Experts of a small language model.
Size: 9 layers, width 640, vocabulary 32000, 135M parameters.
Experts: 112 SwiGLU neurons an expert, a softmax router.
Training: 608M tokens, 4636 steps.
Below are experts of layer 3 (counted from 0) of a mixture-of-experts language model. Rows are named router (the router's row for the expert) and show model dimensions 480-511. Each number is 500 + 50 x the weight over its row's rms, rounded and kept within 0 to 999. Numbers have three digits each.
After each expert's rows: a language model's description of what the expert responds to. This comes from a sample of Wikipedia text that the model never trained on.

# expert 44
router:507454495472547423477502414537584513599507521607449465448452486511434544494533400425447433428568
Description: Plural nouns and noun suffixes in general expository prose, e.g. films, areas, students, dosage-s, infest-ations, rugged-ness.

# expert 5
router:463450467491516533500439529505491527510425479469507502491572532523556424449515474591517488454444
Description: Mostly the word on, especially in "went on to" or "go on to", plus capitalized On, The and short capitalized name starts like Or, Op.

# expert 19
router:530547517405488498471483551487424448510547524467606478528491543425496432537561510440512500480436
Description: Football infobox and career words such as club, team, season, Cup, League, loan, Current team, plus squad-table country codes.

# expert 29
router:445530518460426398472526450505435432560477510559457521502475522505483450548585541463410468466589
Description: Final or middle pieces of non-English names and places, often Asian, Arabic or Slavic: -ly in Mutholy and Al-Faisaly, Kovačević, Kokkonen.

# expert 38
router:559571472520420518497469481495481539451480427470555486523495433591503489537469437480462559589570
Description: Final word pieces of personal and place names after a first piece, e.g. Val-iant, Guy-ard, Dhill-on, Harley-David-son, Andre-tti.

# expert 15
router:459465496433422422485480548488575531551516439403492491445483437466456421456611484578468471470501
Description: The word to after motion verbs in route or ship texts (took to, taken in to), plus modals such as can, would, will, should.

# expert 59
router:578535471596385505488469602506510512470458510550586498502517501480511550439434524563530554504546
Description: Parts of European and American personal and place names after a first piece like La, De, So: Lafargue, DeSaulnier, Sochan, Joaquin.

# expert 9
router:494469553515515486522462561486573542484553529554503537475486574436460464526416519592471464479438
Description: Contrast and comparison words such as however, more, less, rather, if, plus odd mid-word pieces like -en in lessen or Lasten.

# expert 32
router:414476503552460425468469559533471507584475523400467438549526555428517476586466535493477519488482
Description: Colons after infobox labels such as In use, Elevation, Time zone, Authority, plus some commas in people or award lists.

# expert 53
router:465509511533435567559499410539562480521535511505493498470525451482511493505534423558469491513527
Description: Prepositions and clause-linking words like in, on, with, as, after, when, while, because, often after a comma; e.g. "so as to".

# expert 24
router:437485496561468463513442432451523429502469586549567407528480514541502529494500584428456468492505
Description: Concrete nouns and the second parts of compounds in technical or everyday text, such as space-bar, meat-ball, on board, truck.

# expert 28
router:455514514409557466447555497495484486558455521431544503498615489550511464525499508495480475514535
Description: Pieces of Slavic, Baltic and Eastern European names and clubs, such as -ić, -ov, -kov and Budućnost, and Cyrillic letters, often in sports tables.

# expert 40
router:569556465553564520575457408535466535461561477525478481509430415487509542466504537516534394504448
Description: First letters or pieces of a word after an opening parenthesis, quote or line start, e.g. (i.e., "[i]t, mathbf, and stray spaces.

# expert 8
router:510525534476491440437466564456490468527511483473489500453521511489432461468548467441453513458507
Description: Middle and final pieces of non-English names and rare words, often -s, -son, -ski, -inen, as in Antana-s, Dolenj-s-ke, minar-ets.

# expert 11
router:499494477498472436462466570495499489492585424439569514474493544482528476542549487432363465444528
Description: Nouns after position or ranking words like upper, top, left, first, such as back, end, floor, edition; common in tennis and sports results.

# expert 50
router:429507439494569442533527390503421588485472444612525379586477531447423534469470521376565489522518
Description: Linking and main verbs like was, is, are, were, shows, includes, contains, plus pipe cells in census, climate and results tables.

# expert 51
router:477452460457529578551509531487550604495553469493568499556529496510518471505448441573440442480521
Description: Opening parentheses and commas after road, station or place names, which lead to aliases, coordinates or dates, such as Route 46 (CR 46).

# expert 18
router:536483456460498450441480534407502441570537470588545588507460545542476491571426467545522514537561
Description: Final letter pieces of names and words, mostly plural or surname s, as in Adams, Springs, Rostas, entrepreneurs.

# expert 20
router:527523573462490471466476546576572562485528455455439464500522527508427491622471539572473644426421
Description: Military and political words such as major, National, Minister, Regiment, President, troops, mostly in army career and government histories.

# expert 34
router:494412500420429554564405457491513511526439498426524457486563538489478477488525597497421429451485
Description: Table pipes, quotes and prepositions in song and album articles, such as released on, track listings, Length and featuring.

# expert 46
router:483478485481519453488508411440443523493412525593427439539518512489501482357565496515496528477409
Description: Past participles after was or is, such as known as and written by, plus Indian and South Asian names like Singh and Rajasthan.

# expert 1
router:493414527512494531432430565463559516546423528593647575526519515561554586459480480540434600514508
Description: Capital letters, initials, numerals and proper-noun words in names and titles, such as Bon Iver, Art I–IV, First Lady.

# expert 10
router:504502458445494592442391398529551490523561530607493355491534426585512495549591467436540557471419
Description: Verbs of winning, taking or giving and -ing/-ed endings after to, and or which, especially in sports results: win, took, elevating.

# expert 23
router:574499475489507555587527498440503487521527482553573482449482528486464524477501448478397514491487
Description: Word-internal pieces and endings like ed, d, ated, man in names and rare words: N-ed, hon-ed, de-reg-ulation, Mor-al-ity.

# expert 4
router:404452525352475457478590497449449572542478424483529508533488443524486495529529457434458536528552
Description: Middle and final pieces of foreign place, club and taxon names, e.g. Kaisers-la-utern, Glas-go-w, -obacter, -saur, -opsis.

# expert 47
router:467417487544536456396478441520490474481440481535427471547467492415524483511511530535453547475442
Description: Determiners and quantifiers such as the, all, each, both, some, several, any, this, often after and, or, to; especially "each other".

# expert 56
router:510458563616521520527433510453458508466498485612480504501470540555522534478540530497610500429496
Description: Reporting verbs introducing quotes in reviews (said, wrote, added, stated) and music words such as song, lyrics, single.

# expert 7
router:446429481421435485460510552495542509458493456459484518491466505507495444542442431544434670493446
Description: Surnames and later name words right after a given name or first word, in credits and prose, such as Greg Barnhill, Jon Lord.

# expert 35
router:524581605517627420430509548439502453474462442467476572439480484476484470521493453431520496502432
Description: Word piece right after a single initial capital letter, as in G-ot, T-ru-st, S-mis-ek, Nak-ed; also the words following and same.

# expert 43
router:566423480517531490494523498504560478455446498404468420593483513546530458498574490514471495558623
Description: Apostrophes before possessive s, such as school's, plus unit words and symbols like mi, kW, hp, sq km^{2}), and coordinate digits.

# expert 42
router:485460482490449478391502408372518553488436432501553514529558543467587521522506465588552523473499
Description: Prepositions like by, with, from, of, against, often after a participle, as in Written by, Directed by, keeping with.

# expert 27
router:592497556536473447486499585430471468477403497586527474550504519606534457461532570526450598508528
Description: Inner pieces of proper names and compound words, often foreign or brand names in tables, such as Ban-ca, Co-ca-Cola, Men-age-rie.

# expert 37
router:552440456516425485423410520452389510518446500458511487491477511578526485552552445485497491512556
Description: Four-digit years in dates and tables, such as October 13, 2018 or in 1879, plus final words of award, album and championship titles.

# expert 49
router:538456435464460584568580563451549560495490573442477424446553511493407482503532478550444515544551
Description: Prepositions, mostly of, in, to, for, from, between, within, after nouns in names and prose, such as States of, Register of.